Weights of a small mixture-of-experts language model, trained from scratch on English Wikipedia.
Experts: 256 SwiGLU neurons an expert, 1 pick a token, a sigmoid router.
Below are experts of layer 6 (counted from 0) of a mixture-of-experts language model. Rows are named router (the router's row for the expert), gate (a neuron's input weights, with its number), up (a neuron's input weights, with its number) and show model dimensions 0-159. Each number is 128 + 32 x the weight over its row's rms, rounded and kept within 0 to 255. Numbers have three digits each.
Before each expert's rows: a language model's description of what the expert responds to. This comes from a sample of Wikipedia text that the model never trained on.

# expert 2
Opening brackets, symbols. Opening parentheses and other opening marks in infobox lines and running text, e.g. time zone (CET), elevation (104 m), also quotes, $, ^{.
router:101156168176098090159159131166120063131186120112045129159146126169151101182162138133070189108180155091163109147141167106078114127127113096176113151126128157065134152133118125120160148102130150054139110094177133145104108090148131104170093088128185114103166131107150087161117149079172145098125144109091144119133125188113116125092085069168084156185141125166153093154133119104115140149073155197099069107144099103133146109113083124120126168154181039130108085086128112122136082126143156
gate0:102131130115150124176172130140172120176116133095104065135164115063079089191130150138141149167100142206099125131154110108130176100071166064154090080084161087115114139108114116106114142104077124135064135077067136128184100070112171135124061101092173095103136088107118148145125119128137186143163133129130115185157120120131082067100134087133090142075106150091116100130162132128115119118144125136168075176133113108154177145127107152044129109152157115137119089140177105094084181073103151
up0:131120094094149152110058113134153088143066114151117149146176133153136165074134149079143108144161128077114101138132064137143051143153075185210125117131064126112205163125188116111184155132159129074152086137166138122051134191151146108123156162130089162155101099124120125125115113086136079125074157127135134106099161107153134177199113168139129111149150109127102168135136175081101147150166138114096204140154121127089139108171136079154108148086138092125182156099090149109122092158094126
gate1:152104126180125169089161155120122158118152060110154090120134157206149140187120113154116142133159095125167070118109117135069178138114133111163188126083158139163084116159138149112170128077164200159102107172158047137144104067104135140096121130195185150119138152108091078098150132091079125100148101145090152115130175165134122179156111125185157100156162118135086099089140106157099110118133152142159094089130100097104077172161110140072116164140095105122112152196115124187156063123145134
up1:058175138107092137168108099120156096147195149104121113149084137161130194188115124177132102150114083138115117146140163083174068108124101122118116147175142138160111137084162137123125128137113084095089153104153182158113161148151092164151080101100061115176146065174152134110147118162110133106169115163120143156123134142109123090048088104100147161103135081094150168139160152030122100120145129075078129206116108111166143114154156143099130103092102125126153150111170127078161172195077148

# expert 7
Sports statistics tables. Pipes, numbers and plus/minus signs in sports stat tables (GP, Pts, GA), plus capital first pieces of split names, e.g. C(raft), H(ofstra), Glas(g)ow.
router:107143141173089089110131145146159078108130119123130140179119179101155107172053158138127151143137233127183146124128170128115139119119157160131056035130146142157092145161125186085156169108122137084088094098138126182131090119083161120118148145121157138150148077160079124144114162133137176097140126126082159162110216183072153086112180147127164141174191067151132102102135118117151115143055173115106138147141114106116123141115093158107154172137101076121127119070151125134122140179128155
gate2:097140075121056187161107050133173114107125142137068070166080199156071097196122131107098128082122135128094158131129115160164073094122156142126112004150137111102142114119165118133141124135165105117129130152116155118141148116130127126140150175165110174107121117156157130121056118131156146138170173103160139108143106117101118123167119153079144098139154114145191132097136123184176183141079101055127126101054148140101137079115132140150197172128156147153128085106119111127084155152128155
up2:138173105148178182111164126158052111070127118125167157106170067145082115106127133123187147160168081137128182121159165179168129124110151065134094052116127047183151182105120108184110174114109143155134129062132135154146139084157140091166157087108121142145112141101159131141105125143127148137094128112135155100129152122111142137130131094173124143194153106152144187178150169124156036182155158164159157099094192138108141179097131105169081128106124156109093159102141128173153158137127142
gate3:153139117182136057111143103106167140085161088167078123108144104168173178156120096089108099169155126125082126187144129171082084132118106181108124134111097069118053145107135100144138139115110122125129155146049141145144126203165122137149154081089140156112172124118129186093131092053167131099155093175161139096101146157161163087108092138145100101104129074135139132097152092114041146144091140093145134143153170145106083126170130066156149162083093154145157174086147093116119099127103187
up3:151183167090084135119115197139127141127142171148177088110112139132185110120190126165105151119105163153128084152084106080127166132133138069150166095173121127154122150115072135171169128184143127122110138153155093118162159123163124122176137102091152108135100130108175153112128137077156093108144158142097136124170128135087132112160123172123137173097165181141103180155158093184083186064135148158189139137116196066176125166097162155088116163140190140085171123147162175098154195111181157

# expert 8
Institution name heads. Final nouns of place and institution names, such as School, University, Museum, Street, station, and last pieces of long names.
router:086146127140104053110150155106170079107150128150133069142133096117113150187135059114121151105151217119153143150142150113059149103173128124166072128105146139105142131183093081108140159109137101081142099157149102096145091100150117097139151124113162102106081091095142140155156127134195130179098104117074136077103137160138206144098105152111151145177159091144141170089138141057143102161090187132062163108126134125143163120125135065105086102182146071058115115074118134159116122171122138
gate1:083155073154100107143151150156157164123174164155145143172142080101164115066050121122131131134148109070130087091185196116151144159133131145150158098156113148088133183107139128189163176072156144126147050147086111115166175120165188118155155219175142105183096094117093088136122129166142124151118092145066131083075159132113127098133135171112136105178171102112107103129132146140133160122109154103147181099120086075160143114087097177119131167090149150187173125093157115126138136134137142
up1:118131090154158135139099104176167143115142168154124116130139126142132108119155151125059101207107141088115098125097134088138207108125138122135155180173137130178076131183134121142181160146125097108156090163088124174108205139130108108165134185097119127066095061156096113130165131136128162142119157085097109116087163117133123077125101188143193111121151108079119105128166112085103213140129142056078132070122105063136162163130107143119176173122129133171114122098153115101180106203120129
gate2:057110100051148174111145144072080126154139102179077175104129105113139123100120132137161124135124155082111160073162168098127132146122141165200098189081111097127108181188104155139085066097132171121107111126160094130178133089137167137096177145077182124147074145175083153150104109177089146109117069110097122106189156110122133094143146082171162131118104127113154148106115136142173153154156108130100136104086177199086126127105104089141185135150113142110110135108121135157148099202134080
up2:144147101160119136188091074114177135138151091104155147145140093138147103125117117156103134099155166137145155183069101189166081135163105144088143080159167168149154127152163137144130126176135137120153096168186119127138163063098118079210111116154146075118116143115079199160083140113100110116141143161148167116083088116085169130099182116103151099099105161125094105122128135131098118119105151092113101170072212088168058119206118129116129177144155089169091101148088155096097177138102124

# expert 12
Determiners and modifiers. Articles, possessives and other determiners after prepositions, mostly the, also his, their, its, this, two, and similar adjectives.
router:128156175109106118078178141142111062131190081127128087193106111134164137137104125112071139124120147151079159116173139089113180144171183134163092158108114087096134115123081136101140154089152113092160071167116108113163116076099087105089104100133148095156147143130073157166121199090155127096085161097098125109092094160159129108084137117162130155128209105130185130111192087113187114200079186170135123122120149154093164143127163117124117083125131074103067167082131127108106114156110126
gate0:160167109089102131136094121098176173114125126103169077117124155151170080139142166149091121108102124122144177154109152093068098126130075174145160138129135060194131068128119089178175153154114097097152153159089152166130142133108117084091126123115108164103125166164071170181126131057139109124217152142141126086134124182103155081063133155122153145107107128137161151142096091112128210113115107133143126122179059098117120158101064134072115175128094084162079111133137102083085131105131172
up0:160162148139129159168082065157108108091121182098120069107155175098125166104109181134158183161147129064119146091117180067121094110102160174146184156162141139130122131140115088100151149123195121116167094150103089150112140117096128089097164191094161186129177130176086139161086119083111140089179092114074148141140095119183104100117130092107166131085143126160119109097093126083194126112105151202090179114157095165170137135126111176068100133107109103138140166077127148132118147127089094
gate1:098110097126101112143166147175111097105182137112134133109200157138143162110159115120142130160134141102104152124083079101205107097156104097144127115122126184167122090186075096120160148164135107123111088161169156175128118140021118097123117073132116122153102106111169131155042100154180069077083151152129153141127113156157093125090103124078110136155149106080162148049206146094164144139169212139133145150133133137140129133163120148090093080107110073123099134119083152147090114112091122
up1:132152143131089146171112155139117074118101128173101087053115133089120095094173071152130090141088119138135193114099137072180087117113136116104145149122126204169181112083104141112108133194162122136150122178071145040105141139134157082131059147117156146116117088101119156151069113196145162101144168130163159138112079115198126150154079127117119156126147124151147167048162109116111074120170146123189146144164130151123174133156144129139124078119105112111085134072162092124155113069140118

# expert 3
List and table delimiters. Line-initial hyphens of bullet lists, colons after infobox field names, and pipe separators in tables, e.g. "- Position:", "| Prize |".
router:105150183143152132099198162135134052112137097150045163159126097134131092169111138103041188120131149114140134083152099085111140107123164118096111113099157148115103120149108174093112118085143136051132151162117109154110130118069100102162170139109123126113088119110086154137086163064155167116093125128125136143180139117119209062105091098176166168180170072171158133136160155149159061178108161139158091123147107124137130097109108108119105135113097072133139090071091137147146076168114130
gate0:141202134162092108118151132195140036131145133136108154117151119224083131172089145101141150141145194114136062087148144110083165125106147138085093063159144139124156159153103126121077125101130127108154100141177169166162078119117132108147080096133097140113134138085124181164170111078177100136108153141114150130170132155122153110173141137083094116076134095122108134101110078102144147108111158143119137050143082140172079162155120216125107131109122033152123146116120141132119093113079106
up0:144167132128103137132152143138096146155176166126145134197117190123121126118138179126105133142136122150190119140141151087116150190102099135205088061131140085115098154094104164139110142170147072119091124169122061157107155155135053140160113135127133120124102191138146092111119186122094148159061085108130149085097183118097096133146183161156094148143126142071145142120136147167109135173146170165147156154121125075106106130095110166132125133090195065182114110112106157083191108084080207
gate1:178145134156123101132077097128142099078123207121136129188163076121125098114138127162126083136057174151145167116159107151082113087165179153117128177109094132117157144197073114132180130140135168141118147130106201170125086129177161163110192125128165131104066114120156194077107107132176165117125111116132161088129136098092096117084179110125099107097127131091062145129107104102063056107056164136136129121157153143160121098071113092134164085146155108107084104134105152158138129115167151
up1:161113136209123105124095148114069090108093182142180146167158127088171137116061106217172135098063142161133118128106147149102096166117156158121110151062056112124171113192086113180193142176105151168106139138114159191099103121132135149122145115125158154123103086099094152047113109165204189162152112113106112122115140123142149157141172116171116119133126118086109192069143088134118076142091133114111126108127146128117185125097107108107179116132139112153117139129105170138150131067156142

# expert 5
Word-initial fragments after verbs. Initial pieces of words split into several tokens, usually a verb or noun after "had", "a", "the" or "is", e.g. f(ired), cap(itulates), enc(ircled).
router:142151149142119139126120151118126084165158130160130096131105165184114114110146125121074175123152164088122158140166121080080176123137186204125146098124132108089116133171076103119147204111186102075126050138115097157127154097095074092096096134098096165196139089122090087142142144161135142120119131101075183142125161168139156131148117084150135180121194084112167128117094094133137042134071130193136075106160155176148150073087110075070094128122177117133105144108134131113119147135102149
gate0:121088119136176109154162137091159109147085150131123061118084095156120099105146112141154115088170082098128126166158147154203153135150096112113149111110134100136137069095158148149136234149090087092133144077080083082121155136127039137121165155146140148174181133099109137110101158087125111175086149138113149194124163115078131094141106063166107155117089118116198106133149205135105125106175188111139084094124091153119106087157126140131160098116103069113078178175114109122130123104115127
up0:169092156130121091181088119136179128102177122143176136153090122094081100156092219134089153117130138133124162102081096073116114134075133095106138069167134113180184068092135146113090184111099131129128119141120179131180140136144130138131151126144102088127085133100105199058065138145154139072169125129152103126070135159095133119167161161128131136097119114180134107129133072091100104090168177133081156153123110104157142185092101093149207124071081172097133094102112103126118117083125153
gate1:064093113098151115092088144145166131122188204105160141151166117091135190163105145066071109124148096101159122182157108083174127141125112107135107110153120135053112157117119125123124160096080122128159125112152081124092058151067127092104131077176128119141123095137104099136153109092166175163143089148099143165114128119156027166131112140128116143120171203126156111099124111082169070128132090175096126069151153133150073046132147133134136100088160144094146115126161136096131185136105097
up1:106150206115178102150153151116124123122154132131114118083091047146161189153083183140115147156116113120149101125104069091084088136129062097125111197103140151084140160056086140097133137131143182126132181124129088164174082132151116112113156112174130117080134138133101120150103117143146151073083086158087130095133125200139078164179138069151107127122133167145182110129095105122147097114126113104113137202103191152175150090069169144152128146094162151106122152137154156150137193087104085

# expert 4
Common noun heads. Common nouns and pronouns ending a phrase before of, to, or punctuation, such as years, time, him, well, reasons, ways.
router:123163139122110067077100135108148087142179093159093057139136123165124167123161110079135175093163156132172126112139179064109169097163174146206117096087126128113145117128098148130150197120113111077134140125124137149185147123136078077119094089133157102165071126081049165174155128134187126115127166070120107116113181185112115099150169132112087162113139092139194147100112136045157098165135153129123147128144137148116141116129160154117066129137149106115125130093083065143152059096115137
gate1:132100106156190091127147140092130120135123116140098116113064102142139130154074198134127014124111166104143142168096183069133096150164139125062095086120107097210116169104137139145164143172116101105102155086154149151110108108086118175067075167140115174132156076086120189126100139155168134121105139135058111169130134119105145098105066120093105109119096063175085125095134113080058106142117088085140121160082143120128099143110104122083101155174134126111127112122093153172142111116131091
up1:052130167055100105132107066167103140103131187113108164140170136135150140150138097101110141194177100135147132065074109093144140066110110168101111155090129105135155124129127135101112154057131106158139135130133141149087155083115123092167151162070107120121101099144083111060137158145107146161215134161168051130126095083159106120124071073110138145150107154080106151189144151164168113153161107106114110129171156148121147123156107097152115140143115100058114160106131162111062124207146134
gate2:142119115152155109083150100121116218149131107141148155074163172131157185161160141121171089123124130135059150128154226146136143096125104217172127167121134147141086195159120104125121151119097111134084138193163148152119146042126121126109122132138142124129095210120078103168086156199141108146100098107120125170099121103135128156081096148141137139121128087162154209080140116060112088141127145119132097127200159082105137126169127134154129060121120188154133127104088116123145137118121150
up2:072084146143072113122127071147109138071147086091126065154152128155129125111145115213115107083162056152096073129108172114103089157135137186130142093091117129097176180147131153098187142064101084111132120139113150135095199100121112186148127104160050097141113158073084115139125134121209116131197134110162164177107134116145097134178116156104154122081112125130120092157135144114088120160106101092152182127109121108102109137125190147186129116132132144147075086132110125106101191159122115

# expert 9
Places, months, birth details. Country and city names and their inner pieces, month names in dates, and "age" in birth lines, e.g. Sloven(ia), New York, "(age 61)".
router:073142168137133077155212146094159060129156170166084133162136098180132085198103107114106091100145151148168214128148178100106129092134158142166074095117109185116103141160089117091151185148150138077118117150172124064140128102072067105161108104146196142206130119105151112113154157094144133155105113080116143138141133111129193089109154103115101132115109095166124168087148156103134111168117111102142129178155136094103154154153146142081135126113104072091129103071152086138106102124093148
gate0:139080092155081095160104096199128084123143144080168176175155128154118136134069174105099132160140149118143111104089120089136131106112156165129134160179118123123100107132126152126119139117150135198172149090174103088135108122095113059144134095121125145136079102117158090148144105097105068061151121108106116164084151122139077140102096175126108159110126127144109179108063156113132067102150200156197141152138116104095125155096101055116140153057049096130108060099136108159130166122088190
up0:100113156096172097100175099135120177139088157125090135092089159102136139131096102100163135152084162136090127105125134150161130136103153158101097143099147148167113202115070168064107127155053122124072153116128107102038112161074159123139142130097089112109110140127147104109081172036123145127129204109126123121089090106108158164095107072082173125098133119120077071152080175175166152117162113133114181125149166129128160062165151172082073179116109126131106108134139138097154101128167140
gate1:126110139163121125191165185102153141166131142171072122156132119182135133151094157143140135117166095103118122213172128128136066150158101136075096096179123170069124074151142143117126131093136178011136119095129156103073144176144163124144067199110096122095119189159138170155140128161139093153143097124092124144164161105113105152133104138161130116148151133191127161105133126121075139165120172169170189137122139148117158124171076179189069104103110099127128088103110157102163132120152151
up1:155098139115112144105122091186143115110118080084154176127150191200114101128110074134128160125079087166130151103150147143071132114209133190120107158094163091116074108101106100168149144160118134168171220127155173135152100108094125152060090174105142125129097132057143110128090129057138116190127100111117084095135097127183162131076127143136106094144135128126106102137174133136138136139146158059147106130175091134168065131154134126129109161136116141108144155110140173148128126176226120

# expert 6
Pieces in song titles. Word pieces inside quoted song titles and names, often mid-word after a capital, such as M-om-ent, Wh-ate-ver, Mock-ingjay.
router:074144133163117130067164167128138095145138128194043146147077161135109120136169150110086167119122173128168145093129160117089165095196157131162066084163121178131156164154091140080096091071117123129091126129138072105161128154140100108052141101120200095150143073081118111099107129117159118093187107078059141173137151082101137091107143122121153165146148123131161162107159163092146122096040149142106123135159093157138132146096153121117101129114084069135114155127098090080181132141108145
gate0:117094119149098142116139077136076107104109119110125084134061127134117114193158137150117136105133149170101144155126063127188107156164126135097112118134147131141090075072114118083157149094144098133115097130120116110141170114066155080056129152120169135116183124072157149149151141138088146148130091125169106148135109142119086169180035053085118163123143151185106099097104125155153108123164119125158115232123166127117098136105139149108157142142121042170171059146069086115133066123120139
up0:114131164150105151114163114126121106131121046148064148135076195129096140119141147117179094066184152131163123127104097118101076096151135180183101145152090082124174189149090130122104130131134093118052142060108117087100119146106097078081192095116158108130178134103149098077184106161112120127151094143090156157154121035177172157128098116100097140141138167093116129131154175137149121116147178084104125168098149154099102135132105170122089152110128162167087154126119174137135047108117127
gate1:166099095094080184092112147110193071123121150100110138192059161145128123115119132115107185161156122115131122089092129167102141135093154177176107087146162118158137168134086090155144145090126147119094164096146111161128156166149114108157151067083153156133130181156147117090100106220138165174208130128122087149109183113089115102132109169108108164190112153118112124117138069120090121142134110143121108168154109110121150114109114127178131170125116090143078095118076119096231188165164155
up1:113106165121061179084134166069108136087113076153113145147135110119145159146138131133096146128098125085173089132147109119090164149132136123197092053147151136147140106130158113158134113079128120176099158155219099142094221171193137078101124132134174136148130166158098122115087073207084082043124158152106124182154102155112132143142132143115126106095129121191145136104131140144100121168175135096128108084145149072120132131129112106051081165099121101132108116124122123086179125071114114

# expert 14
Name and prefix pieces. Prefixes and word pieces inside proper names of awards, organizations, products and places, such as Pro, Civil, Rec-re-ation, Nintend-o.
router:119151129186137143078166155119170092068175129173132074184128197153117114255128148061087165098129153083165177108167125109133173121114169143122134117149184156120139150146101139095139145148141077151148097130152100131139108081110103141147123155108176120141157115126128128132126111112157140111117100046102144134152140107178136091137138117162115144184161079140175158151177139092101154147122115166084097113104154125085173083136189100065096098146100127129100084068070121149169127130098140
gate0:081103148114135155097119091091116101142172143115099158117125116091163089175176152178127123126151100107087155162082122153129187159160120088152149142168128133140112130210097083104111120131173100170075131094151142129144160141134106177125144121114160166091159158061139122163142143225108187129127080149116158180129166119180141151180159141153154171093138145095074129129143142111181136208108140172133121077104159170118084045147123152109137126176184118122100060155073099148115137158111135
up0:179187118196082124116139165090175070127108114132094109083117125174077140091109117156150127147108194095117163118159106152092108147064089179067131112102126112119113151103148173119096153114114185135219149130152101157124167118107154103106171121122073092083087142147188177139136124121149083139135116117142107100179166119071083086114098139095067099150116132138096116113131107090098104048150062149140122158145099118102138140117112089069072102151091101182129133123128163085138118147185135
gate1:123117082102105115194132158165123077097097111048095181123174118124173118110144093183129116120115134132138173132154147105143162138141166103137079107091153097178145117134089105087093077190123110095143156041143082134114078135123111166113146135224165101137122125145092131155121114086130142108136118073140166191190171117091115110168078073174151102090111161140119151104209196129120140195116093104123135080146141130118175109091147127097155123151142140095121168121119151135099127173107088
up1:075152055129137100147111140139181172120097109133124085157145149092126146104151142196094098102108183119116098112110133124113110026117123139135079144124158158152091079110093088071108198221197138145082121077109082124096131122083109135128135124106073113131103129152152121106132130079104156107070130130122075142140113137156122150069135147109133089130169209096162148117112215161112082112165104116109142118158099098138075141145122171112136056183120108131119160149131142145103108129137171

# expert 13
Prepositions after nouns and verbs. Prepositions such as of, in, for, with, during, after, following a noun or verb and before a noun phrase, e.g. "source of", "median income of".
router:060142151080114134076153172120097082096153115165060116197146172162171146135156121129090177079119189139189143098129138058112131119143179113159131128096092120115137118141114111084120139078160126119145111108151129157105162097109092063070109122139145091144152098126110118135102158121160152107091169105097145180112193103195196121144089097128147169206169117179145142103137098139152089136132118136112105173148131147118168119129133147064116134160178071142112150068154066149120104189121125
gate1:100150136125146154115201145141125116088109082088068140125107167162143127117190177181170201135160141135142150175123129145119117114179135144169118131097147131170136171068119165078081095110168099150116103051139086141157101130096141126195100102154146123134097195094131070118118148123157133139112142084137116100147105138173048116151156103095117164096120098101148124120110182165144159134173095105107156132179140100127140165195090081108073093106136076086138174115115120123090038125149158
up1:100118062097196104110162136080126099051151153103096110148080166131128175108141134188140120130140139088175109099142138150050139089166072105150134093070143142157081123109133159059109125113156072108052146057182117181172125108148117082149086147105138122159085203132127124094151120163156138169180126125145145077120168096123106102163160047114123185102110110143099118133141136108082108134099146144152156151099143159096179127119084154077092106131118144144121120171153147085114108140117128
gate2:165163154122098131165153133177069096135132066164128117173176145168180141169108141197144155165137145162134090121176176142157076168082125121140149150116129135107126080144132128114105095084150079173088133138069111142090086127112162179123148099098114139057182094147129104119096115102176123146153137178092105076076145091174117161139117112133115092125136163084063125059124176162104071139171146177100151109127149173072150154077106149166156077117097163146115132168104144132100093131181144
up2:162145107150122142160134118094193183139105130100153141097158123098078067114139134146169106123094152114137162183167113130134144148138148192144149116165157136147081132071155143155104077151083121156080143129099148102098098113101084128158112132153174128162104110151159170148146146118096089115122042122148135123111121145145116164197147167142124060064136092120103091130126225095065113069129069109149122161089110098183123208113109105068140125168170147154102069075114090108128130114163143

# expert 10
Mid-word verb stems. Middle word pieces of ordinary English words after a first consonant piece, usually verb stems before -ed or -ing, e.g. cr-amp-ed, coll-ap-se.
router:096124138119126107133134165133159068104138090192085109178110126165115124139114137168068129128222152165154113099108133105114170097169145093151112059181173137126125165160072125084118134070110094124123128140160146140182079114129076110114165115097143094159111060141064103110156149075141140132156138091110184174153151148125132100134120080119110177146162086102150172085096125058135130115119110144133160110154167159036119138117177139112095136119182123109092111095060131105130115165066162
gate0:119098110206119109156133108160176134105113108129092123127179124143146151195109123155151079133161141183124107114126145054105109113081090096182115052142117118142134075189144063114115104184092128122099111142141129124139150147141108182100173151135137091160118130172135180133113134168110118099097177105123127176109125150097150123192096135098077172151126116112079101161122186141177111084127081115137114124204136075146158121091133101084115145088109087188158140133135151150107185048071175
up0:128104138104035119159093191093089149162122123145100083127115133140120163188200169172118142127163095109099105127135124161075138157096174100125151141123111106118174086140159138077079113130229109127157142158147076142113093097147200116134141077093124089102144150125109135167146096125108102149112147124183107117110067109099095123180097161172126153124125153176143159113157160170118077116082108138077070127210154164118160085146134124136166105151092163079135169088154121108111073147138145
gate1:161159115112157110112128148135111083143085150109136151155047113178171158136140138088150145163155131088116145083084147094130133156134126160136128151115155127156090228123116113105146171121159138113163132114167123107118131174087149122175127141079113188167108110105168119111201178141159111131188137132193146110173095190168106085170107067096144176065121083119138112097102067091120099148135117175207114108086148164150114170168134113104089123164113084060094120180099154174126124142126136
up1:168112175146156151188110149159136172166093105158065103134141186135076094098114108155140158122148084102153136102198061170117092151145093147110114112034148109121118162114095115133132075102092157091130101151209179115129133104126135136165139187102150090110101075079174123108171142116040095135049094116074112178140110121106149164048132115140161142111131116149165159140139143154106087155160108114167111151133168150108081121124136134135105160119104119106129149182143118093166154115080112

# expert 1
Sentence ends, section breaks. Sentence-final periods, closing ")." and '".', line breaks after paragraphs, and == heading markers, e.g. "United States.", "(IDEA).", "====".
router:098153185135092105108155136172131102085118107140125157188108148152164106141126137136084174095165165105167139143134182087088130094155151098128082157113150125130092143135080120084153136134097153120163138134112114140105116073096088099145121105098136098208098152074167077154163164119142137147129127139090179086166157152140175098130122153119192172165192094152121199131145143058165142166049138159141089133128170177123136097107114152116172168147104053182176146106070093166121085149150139
gate2:126149172136116125052155142107169187185198091148115187133079130132131102134150113170073125143173091082117158120155151115130159098118156141133123116129113094100083103104108156123181107133157159179092160144094117182163058122121091126081118182098118154091140183096150120141158126058141096172142104095135133151118141109102153084129127209130173109133166132143100150151134118124151132145159184168092078127089091142103189083115107193134132163120124162136151065129142139191068069136085161
up2:094114100114185146191121161113089143061118164149136155122166115120115212114132117113185134143121150106151164176122135162078092126109079062185134125157089101154114147136133126144109150099117066112150104111171110125096138124082115099149144130160109173165116104161094187158106130150112154127100175137152136119114150136158154209081186089089161161123149123068129079108143077084134084155177109116175165109132111101121094128117089091130136118054128134158043140113127069129185179180122100
gate3:098154186127158086119086109151177102101176116119138090122121135160148166128145163126101132158134097143116113174082137102095145100120144079198167114203144133070107120100068179123170132104141086097096146128123157132178168153178111143113143089108108122177133131102165068185164211175211142072099096173147086147172130174130155108101168147137065152149128142130072158099133140094169104134121123160084126190118139122152150116142119115160162138091066109098142174111100174126094137114168161
up3:111107088089122172135110144174149174154155152137088086124137061055100125076164113141105139121052118152179146117137194154112088166137103142095149116129143147104110192129181149130140143129138161133148191110181127097086131091122153133116121122134132140089151116116167187095060143050119080157075192134101117122079157110059107141143156128095118117141130090123131131145172144139204138173146143117151128023180144128074135145132083074132084141150101108116142164153093143161144142101161132

# expert 15
Clause-joining commas, conjunctions. Commas ending clauses, often after numbers or years, and connectives like and, which, but, who, that, e.g. "50 reviews, and", "in 2022, succeeding".
router:115155191103064131063175127121123081141141096160115117155092121118166121172111090157080137101181206103204116090160166092101143108157148095121112117130091122095093137099152097128154178113155142071173145134158100159165147083064090095085092081120126088188102131096149153147157197092165150120114155140108131140134149176139193112101092133145085150138176130126112143130170101091125111165097152110110062142123136175141121158077101109111149171164163114119123135051080100175127094143118161
gate2:152113135129084147088140131172124098083128159151089147090164119131118193166104107097160146158074080096149121156157077108172176115139063135136115147158101202109120113152139135128082140160168166134104052069100135148079134186152077159130147117096162113138144204156119145102106127104124124148142188138130159136169123087103114115145108154188164181118120147205111158184159150190130054085128080129086125146113186138195141132142097161158134107144133104140120107150173191149148147091123122
up2:126125125154113103092131142097042098099094102130051098112120075141126113145105145107119159155144204114174114122051190167124130111141099146109078072099084151085183123195066121037166114136110124109110097152185120112144123097143121102156125108186104140104115141161156079099167130134204137163109134108096099105137131111163167151161137139133106155184066121139131148144151154111101115127139128149147079081161151125117051084099123180136143136126138115109038171100087139142108148122123118
gate3:124159079167147109112089108137178166143078114084183087066136148060145083127161165148104106163132103133187037096145077135133113123094086127076083170135128099120117174191135134096068201113157116140108112184184087118139157171129118074088114110083114133125074100088157092095114095165144115113135171167103131176052144143147109154187101131129134095095078158115122118080081101126146108108130143183136174144113115127140103117128198118111137158118115142133142090140100125123172120088154137
up3:139190131108159087125088151163155130145138152109158170096156168058107128145120153114156066115135126176159081137156105123134152094106133146102044189121116097146074146183126201133100198104154138155152106166110102136127117136095086051059103080106139184137141087096176126176117113141114096168166186153083117155113170126126124142143120155146120103101129137092144140080051146071109085156088157133130149189148133127125122115128144128188136149107116138190156165111119101127207137101142152

# expert 11
Years in date ranges. Year digits, especially century pieces, inside parenthesized lifespans and date ranges, e.g. "(1718–17(83)", "(c. 13(00)", "(19(57–1980)".
router:096129153149095099115169142072139115146179087189092102167093126180186159167148058111135171096132111135144125118119145123063140062128145153115096156140148167169158161153115125128167173117107149096116143138174102107135112060022109123153135126138132160204145104145134089117104150075203133170105178144108149166149093140124144121130117161160112187111156138141128182152159111123166119138096213147144138109096134159067194102160126125094125138142144059155091133107130183123115087149110122
gate2:128158144086154183103138146135137156112101125148160109139138138242164107089090125143140160113106140110152075093083169238089177159074151164143183141105131155090113155134049114150127136136107104157122076114134141144138171084158096123092137105119114134147148134172150140120099085133090135142126091085133137126134162091149116175161167148144134121095135150136136106151097115149159091071080077096146187091110149115103166154153110093020119109141099150148097156186108104100077093089109091
up2:109162129142116158227158135132045161073175090110075155161145137153169128092123151076106088146129186114120218127119128142126130143141124115070110154129093185136103096113098138142117142080062152119072065080153128139097126111135104125192128154135125096126138144097126127167087063103159162160094246146109108082091082127100104125144112156122128102087151124124131128145162120153174152116110106133099158190120116143140166115124143147154112136108115125103164116071179139139146090154070096
gate3:129112089167057102103177147119107044107132114125166100123138159135134049086144079136098169144160182120150175109101148127089099116129149164159145129167156171174175165189103104123116160117132101088136169126141102078160106077087121131168168119186131115157187155136117123145116149086136150142089083176107138156150138178115182181151138147110100106159131112156116097126121142182148133166150196165141131145176151203107090103122137102120107103143106049073090117119178145106136117188088158
up3:059192114150127111077138143116100108103182115128114099162138107192150139160151117137121202075101082130167150102131137103111131166093112126135061087174140161142137184144104172139152167146153078105058114110189069157118194151060105168099152105079123120160095116139106094129171126106133155134101210085130122134112197126180102117116154149117163109167084089118150096149143137102145135104134184137100114100093122103133168132128129198107132138141096042148134194157130104130128128125092143

# expert 0
Personal first names. Given names and their word pieces in name lists and tables, often after a pipe or dash, such as Robert, Aleksandr, Martina.
router:109149122172129111114186135097119094130148133109082128189115115132182174166105117069143180150203170153159188148099189106111137055119073130120102098196130198088101161134114050089105143100088156129092169148125139126131144123076071110113151093140116053168131100118123158114091125113166121137110186093038120176161185093155137122136124069171100157164158082173152150141131135121124082182147136142154085156124136108106142135131142147109137124116111131118132102120092094109105135136126189
gate0:110113166137119156192147175221099107070172164119117168171113183116100074156107155135117166148128123138128105135151164062145067114141103182146154080176105183138172112111160128106107139117154151096127076105182126108116080155144139111115129150139103076149089127143059188103076163121128131065173108137120157180138121067118166145128088100139119105101145087164055138138139116149085118141127093154145130132161085157103118217159095102156150105113128169119189122140144086102134163103157097
up0:115118137149182142126075140106125132118118141154108160134100175113121134154164148177169144128134175135135117150190103192164167141129113152132122124085161132088190145108090160135131168174204167087174121143132125183100125142159186129120138131152145160101110182088092150096142099169160132099125107064103177142104118125112113153097161049237181126118136125177075129155138086088135100138153107091109171129122124136115093169148112095087169179122093131095119071185108104107183049120140120
gate1:110158114152071102155114115095151115125156123141143186093130109185119184109136100133103189147138119086103058108121151117174107112113135131178146146213088158139152157092107084168105171102113111107175141116171103141088097122051133125146129151173130136093187169048107098120138151173095158126165143102086112167150167160107165159140151087143087168130152093147146119126119122146100106158157149110160109098090082183172126145197114063050120098150152133145099116160176114198155173131137108
up1:117162112114120086177120080107163165125140100141149123060151159064131182104171103106097075151148104109092110102156174039099119134163161073126114132159090112144097097138157059125156111085123201073158198082158147117108175131127103163170132055130111126146150127111123070123132134151121122066089095077110157171139159136112163090152124179109129137109119119129162149097160116146170157139098072150097117101132097185151118196133090097104151117153118122137127069134153128121129184113139205